{
  "n_layer": 14,
  "d_model": 160,
  "d_shared_expert": 0,
  "moe_layers": [1, 2, 3, 4, 5, 6, 7, 8, 9, 10, 11, 12, 13],
  "router_score": "sigmoid",
  "normalize_top_k": false,
  "init_std_router": 0.0155,
  "lr_router": 0.00232,
  "norm": "rmsnorm",
  "norm_eps": 1e-06,
  "beta2": 0.99,
  "batch_tokens": [65536, 131072],
  "seq_len": 1024
}
Below are experts of layer 4 (counted from 0) of a mixture-of-experts language model. Rows are named gate (a neuron's input weights, with its number), up (a neuron's input weights, with its number) and show model dimensions 0-159. Each number is 500 + 25 x the weight over its row's rms, rounded and kept within 0 to 999. Numbers have three digits each.
Before each expert's rows: "comes after" lists some tokens at least twice as common just before its tokens as in all text. This comes from a sample of Wikipedia text that the model never trained on. Tokens count by the router's weight.

# expert 9
comes after: "20", "19", "18", "17", "16", "15"
gate1:523484521524463509461506442495486537510484477520471497492462481563498488513505505489494504481475507477476510463454465501487453552514470535479492493505447480486533506514527528473514511511504496557517503490487504513509513507479501502530474470467485494490517519488507495467504472467492461496498530538495522510526542520478492486475522496492515475527518492494512460470518478505495544564498491526488484519513574509501508567482517493509495560450536463505513505513492513448482526501515515
up1:475490471491526487536489564514526463507521528487493507504516526431507533510484488489492496527503499543503472535557516535511524473485538482481491505472534515524497505487476474535471483500480507485497527519500480504473484481481498487466505526560531484499471470504473505520489503507517531480511473499518474501467486480528492494504505525493501534491484522509492536509491533498519452445525538478522501463494405497494524459490482493505503476543489546484478451493502528552531494496466486
gate2:494502530572502527477466449474529509505512491482532483508534497469488488521457547503470550516546463483493464530508529527491470528474484501513533513616485500528488464461492497500512457500490488538492471467517519482524464479510490519471515491492510475486490488493490517543472515497509471522490476485491516514514494482454484493487500454510524495507484442480503511504499546524501492511486500537509521496516529540493467519526463467512519487494521475490485531515509487501505516506468511
up2:493486506574499535476451447456531503504497499468513478518536523486477491520457519513505548495541463476498459519514517507483473523460476505509547538606479517519488454461510514504521479495493477506496481478509502492520470482511513532485526519490540488508510486486493518534482517509499465497477483483490517520507495465463510479495502442523534497505473429510490501529495515516490470517492502527510502491495508538478468501514473480517539477487531504490487529517518490523495513512474523
gate3:496518506551474509490474514479499486525509491511517488491550510480465479538505492507511532516504477475534540466481513505514454477549486516478457518510500485514492468497462532489502498502495488494507466460484454515573489550469523497505495546446478497508482495511476518510493492515497493490466516471499506478515457494543463523547527492520490539486499464497512514505479495483542533515523525477504498519491533471497512442432510462515507559530513541461502478532508506508499518483487469
up3:468495545540476514477479523539510458487489514528516536498521503458507514543514461502510506521508473474549504465497493531489488503508455535501478555483517477489480453524445544482521497495495504469503491454489502515534510527493508524475499513460509486543482506471493501502490500513518505466470506472476517526548439447508489542567529515496482505508486516505504519474482498499509525511483527494495481488502511487500489440472532450526509536510504528466495489533544491498489498493448506
gate4:510497476522451489476521504518538512493481531516497495503510466513522474492498501506507503512512497527523527499490469530462517500508529497502478506498544537528465484519526495504485486492520537494473453520476504501489517499534507510502512565457487491483495510527504508483565500511551445516458542474498473536486497496507478521511448462488477499510517574486540492458452477492484460489505537496503525501474444538519491488476447496533509490477480531487514455497478482462549499515493515
up4:496506533497569487531504489497442478487505446485499486464504499464447503508505503497507488492482508472461514481517546526498466488452487488531528504514478508493500498510451536485520471508495471499534540483537502488525486525501504496484507474520521550512499478537518490480458478518453536502548492548509489488554511517483539477535499533511479509485509453522478497517545529488480555505490506503471462463497541480483460518524559489488496495507504506481462493494494519540478507490479495
gate5:520506470510475549491533499473491474536504499493467505469474498476466480510491515521439506459520469472493511487471506523450525568442491522515519446527471481513506469503503529514521520505476480521491507552494537499503537488513521481549547484489516531502504466495549474495491499501521545491504563458497489500478499487515531493504517500500495506488490510490437514475474491476492482488452509495491465511498533490482501552514487479474499508515514572521486503525485512484515505530531479
up5:496497463502488518478545512493484497540525503494511496448508478501481471519510515519424512462525484460505476491493478507457486543448483509482515457529434491501513494524507528500539534527470487524516514552488511507486529473491527500570525488492498517543489473515544470483474500514537521512522558450490496493482483496483513504528498494485507507458505485494468524487499492470478496472460508499485475527496539507484522532501498486479497523537521554538461491529494478477509494525521479
gate6:510535478547494535482520482460492500497526515480507494548514467484465524524519525478491548492498443474535439536480496517513536536482481468488506512510458479481513497478456482469477499519502497500535497478471489538520503465528524478482516479476483519483516506491506496485432476514553508480447514490496540513517489492500546520516501472498515512516473487537461536515542534444503475506499496477458537502496495499520499542464493537502525494478513477534487517496460507496513483515533531
up6:478476535464520503507516532537538493495485481519482527479490510528541514460490549495505462522520528482506571502508503448483472461516514531472471488482540513528459490535503493550541491480496514507489456517526516482483459533487456517508498508508545501508475517516484480475520489515452502482548487482513443499499509478478462502485497521489535493482533513480541470471486498532497505482501493515530486516520552484489480460501505437519469526497504480488497470471526537521501519496500466
gate7:519485501506529455486475483473495550472501503524435537536480523477516486519509484453489472485473505513473518469477534483518539515487499477533501506495490493485517502502494513477498498518526502516487485457505551463477473493536472518499536487519527511510481526497540485514495544482493480495494525490444557491529501492528492469522491481563463501460525511509509469522479476480521514500486521498523534512542536476485478501492474470434492532515491473538526514511424492501521490505541517
up7:507475499511529493493519505486489551477518496517479525549519507483511495528521486480442467488484518516487514477512530497501544519497489491542465528479486501479494525506483485468501493548536524505481462469494511467519455512529478512474541509513524531515490502504535440497494531480512472540469507499464555489509487489483487487495484465539494534444554490493504472525489462477493493509508509489519534495548522466466485493504502493460460525497453506546516492540431519487500509484541497
gate8:483483509514499515485484480503470521459457511468512483464515501513430501504498494510536519480493507493492516516481506471545521500507536516527501514525535506481540497521538493511581514505469502495453494511495507485515464474476493507503468508545504478498489496494492511537509527509479509504518486486443521499474469512512476500528509525525505497475525481488457498443500509505488492449441493501523473509556534464559475508527487533497486493532532470533500534504472521507487490561461453
up8:516503490557523540484520524515472518515458505476488486490538497576457542465513481507505509522519524551498520488485513501491508511483499520493456530515512484476490547507543450504536489481507482496456514503494483510464459458480503487507462474512474464485533494504481501496485507493485512507511487472455508459482454498483512510479491518505511471488537497481489517457534490512493501509454468501527531493508533453551523489496467535505483474514517464534508564537525506527541483515479495
gate9:491522475506508511465492507486497508496534459515493532484475479543473465522512518493491495475507494518526517508500492473520489486453509530532562471459509500477498470486463528504467492491508491485535529468498490504484508498516507492467446524523501514536496455544507502497533484511488524536488498498518474484476526479525466579500583491544517485476485503483533488467500483465509471465533523470450548470469502492529478516470487507519504495481535554483497524490492531516479535483515507
up9:512509500523511509461455501491517495521508469526473508475474470525492484491503499527492515498499507512515506505501504477481491481496535487536566489450490480469530470485481541502447487492478508496535493510482519494487485496526513505506467523518523499539487457530491514516545491521492529517487487503534468476492515476551415536519560507549531475504494492519545448468466507484502456469532519464457525455490494493541470509486485510498474498492510553524505515511492536516478516477522482
gate10:453478494516475492488461496482486457468535468497474505543497529517544543541490483486472439462526532482434509519517490510465478493519464507475523474505484506556495481514488496494501514495500489495500515492495489481515455486496481550488495528487494491502535500498514534560461529513491512478502519541516474526461485511520537498488497499521526488505515490556480464519543467560496461494517510513490479528526517523503504481488506522523477466481511494447465471535540483524497499516516523
up10:489522465494502501539497507504461514511485528535531506510469502475479505504490529536513517503496491495534470500490507471519517518482531467509533484486467531483508500510504505504506491485511501490517473517499509552438543508496484479532488524511501501502492482468508456425525519478505505493516494493440557477549517482517491500503467443470542511514514558486534493522463518457480503523485556463506469441521530480441476532496482494497521525474503551519491512474487511495475489489530506
gate11:476472514473478510530513517520466472496509555510506513470480513497543533509500514465502474505484519480505516525518496495536496499524494522566443521493530544483483523519511463528487501540527482458500504537507535468454474495515483498511502459463522505516509512486503513501529568496489520506476495508524481506509470462524446460514522553500484465493468504493501487489504523524503529513499518476515491473458525479543497510524502489460496518488537503448466487491507506449502484512445447
up11:496544511546532498486487481483519504531494462472503521520504501492457493475493486526520527504510497509499470511502487488479515492490480494458549511511485469508519482499495501467515501467525521564525487462451441536527552483497528498508510535535468501517486495513488483481485442499488469464511497487484520503487510507486537557498474453490520538504528500476488499485474453487493476456492484536509544527531470520457500504487494490520474509532454496535551509521471487545513491487546541
gate12:469568459501522496525528536493520482501491556526541473489553486499489471473520511523461524503468508477539471532524517490495479495499533492514488500524480453497504527477489446504503517482551491526515489513522477499490528482563479507460477539473463465490509469500483501519504545517516524493480521504475503539494486495485471473527495506419507505526523551500487499488446512503498535488496529458473524498489526511510489461471500509498518519519506536501475495492481469459492503496492471
up12:505551484503506503540508517498487506497445554547531482507512507539466454484547508551482501514492504484518449491472524488500497496493507511553465489518513473486497508493480469496550503461546474517525499512503497480473520517537500510516501528509464455503462487520500487509535533533515533465490489535467495532478474533486488456503506526424496500517524541503472508496472500520436514510505492495483510490518546528492503466487515488496504489535502501490494494502458457453468507494491474
gate13:518506503461426531501508482512509531531517489485516495541514496549502450508520469497495490505486466473504537513495538520472517497554467477492459505531523494447487521521508500502494490507513535513476514493493490488489487486487468482520474492476489534509504497489503514551487465496444463503534535513522569473502518518472555506440437468543528465495486531496473477496491524502500489496527526521561488490492510493521489531482465503489495520484540490454481516514502503480491497523498490
up13:462459488517564484465522517461511447480488514499468498479472481451479531503474529486541492509549515545510519479486452463513486476479517495507524466497510506556536496503490520501458499500504482497535498539508489509509501534525505513468536496498491481488500456502533469473514535508539529505481493476493459505494469484491441453549554516458486538502522490517508501512507497514495534514470470501461495532530506479492508496523529465521506472510466521540526522481496521515528504473502493
gate14:469500476476515506498502486470539470474460477520522508523497526483485497493478479482462518524500492482492539470465479551529492482535550526470508528523485524502457509500458539452504497575454517528498493493490490492491477506449492511495520505506540504493442486523529495547458518488442511471463507526508481481534519508514554477503493483507510516505477515468500510525514538464506523554496508509479473501493523544498486498500486490504501512496565495539499464476504486492521497537492471
up14:462502493465519514510531503471522516448490471544507522501484517487492510502495470521452534514547496452483530501480458546525481491519529524473484515515517489484468515495443542443472480553460537527511490486494506466487481507496489541491490506523485538538442488531510496517472474502437509493483475508540505478515530500511520502507499495531511534522514495474492490500483517465497507517513530513509447473490554531498507517498470481510512519495534467524509455505530512504499502509490443
gate15:512523476497507486537520477464448517552494492525501469492466516501467488516552513519490499459488489505509478511507482516502449497482512497510497508529505476482482476477472537488523523485484464521524530477561482488450506543517511507510487502490503494441506456504525507475469550549476563509480454486502486461509497514481502517458511487509550517508501487432529497495541511487498524542509481468491515522499466521544547511517487501520501487467491503540516494496511487494471552505479487
up15:467444515527498513481513481535511511492528509478501494508492452502492481496459520501461500571502497503446502499533497534490545496500506482484539527489499544524496528516496499544502503512530514476496489517464523502558441465508469479508514499546497478502469490488487482546507474470504478514519505502509517555481515497489479498540502537485444480497466504511488509480459491496475481485495516525490472461482535492470466456468486518503486508562541529514487481519489522511552478497543493
gate16:489482467519501483496501521469483514540540488471576497552487485491444459507484490538487513534546497508539498504473483457561534482491481498484521496540455499489511514520527494525512525513495534520506521477533474514496499496528491494487457478513521509480520442521477473489530467500494472506499484491523542463474557503496503527504502528529456515519488457521502515503487482431527500547478499527534490474511494501502468503510494537455501480504476474499520476470504517477493494475514477
up16:499489480510509527513488508474474498543553510499542479541492460502475467477505498506472502484514505462508493490475515486543539492475476477512551499562471484492525511499537486505510526517483486523492501496538489519489524527507468526500478505515504485495507443464489471481516455483518486488549485521527543467464549487507493539491486516515473503524512457506479545545509460436516502560488492512513457452491492528473493509499499511489525526503498470473482491527497546486475508467534468
gate17:499518468543528472503484530494551507486508479518486481481502483459500489490465528519513511499496506509486545493495488485466498470448520518541491506466496517501483522504519472483470516461515463506521501548500517520489498486501503473460534484465470517470534502556499487522513491509491508492545501528541509510505467471481548497495496522494501505501454503440481516442500536535508545523503509540477489488472549481463500498512504499521488465509486525493480565460512539462513520464456543
up17:478508523469480511459508516519529504456472564467522502499494500567489516510485485520496488465442508528495466526508446510544525499541491495492494475520506471522514510486482520535507514527441549484465492466491478510501515466518502508526462496528490474557449481476491552481481528486487506492495509480486537490491541485511494524501486530475489504514476517500514508481493494482494476441528498458521534512535492492547510504509472525496502511490472468528535477520517480525479486555502475
gate18:483476504521514510521466494514513494503511494536454521517479528487537521531429496518504532517483483489483553461508500447474475482451456475501515529509489539500526492499509536468475531515535446529494540492511469485513497540460507474437469538473493459501504534529496496492496507502508518509496509475560486519483476495523496536493499504505504530508500511521526473526518508483516508502449536516488541474457494496460504474523513503497520496517500526453495461558492489489526504469472488
up18:484472484508530518502468484517507498505493471538471521510472534511528530512423485517529520520491494505490549480501507443474463478444455484507508507520498512504536488488501515451489532491521471540506525500504498511523494524465515496415481537501497446516493513512493510515511514508543499499486514462560479516491489500530500550461482488522511501508491538504543472543513520508483515512458512524484528491450498494484503465520524495471496501511481540438497479524479495516518514477490490
gate19:507512486514538526566513515537507526478470461471489490501498455513494512512537458502537497506533509519523493485489464542500487499510503539469470513526498543525520499535517510540437506470516479508445505487485533512521489477477525538453508520534465464496514535489506491480504492497507478523465496530507517483482491541472473492476471488493522481504506565475473511508489509553511511484510483475537454483493502512471472457528457489492512442511507475512496484531472493490487555498512480
up19:505519519506468472442508474477522468512557517520490506534509556492485483449442527526487517488464495495506482460503530491490530480462524486483521497486518464490525493493478510455536520496488550502516486514504484474450497492530437485540506514477546520530491496495501527470469484494490520476548535501503487503529483460535495517499531511505460515478464478521522497505488487460502519520529493482478538504513484510506507514437537486502489548485530529468522538493533497503522501492469513
gate20:485517494527460495515500503500521504530512502504516497507501493516486517515515543481480528499503492486507464538525508507554497500490479551497506520465519468472505478460515484477505471501494505518493481516531481504525502523465494515517507511488461493494528494553485570524463501511445452449493520504541489497511509472519545489466491438494508499508496495516446503503491477492530531462487450524484503465494501506484556503488497483473492542500600529455473512484515459479501533502499489
up20:507486514487534500495504524514479497491482470494499480526510516488501503504487474492503462480489520529504533489498485501475514519542497461489513476503487529499496497500497503533493510476527472498507533484446540494454486448537529530456506507513525516516493492439495416460544493500532519521488470514483522497464532502510467529520504534495497496522497498471559510469512517527459456550526529482540519493502499474513457504529506516537516444508436470485542485506482516534528466514487499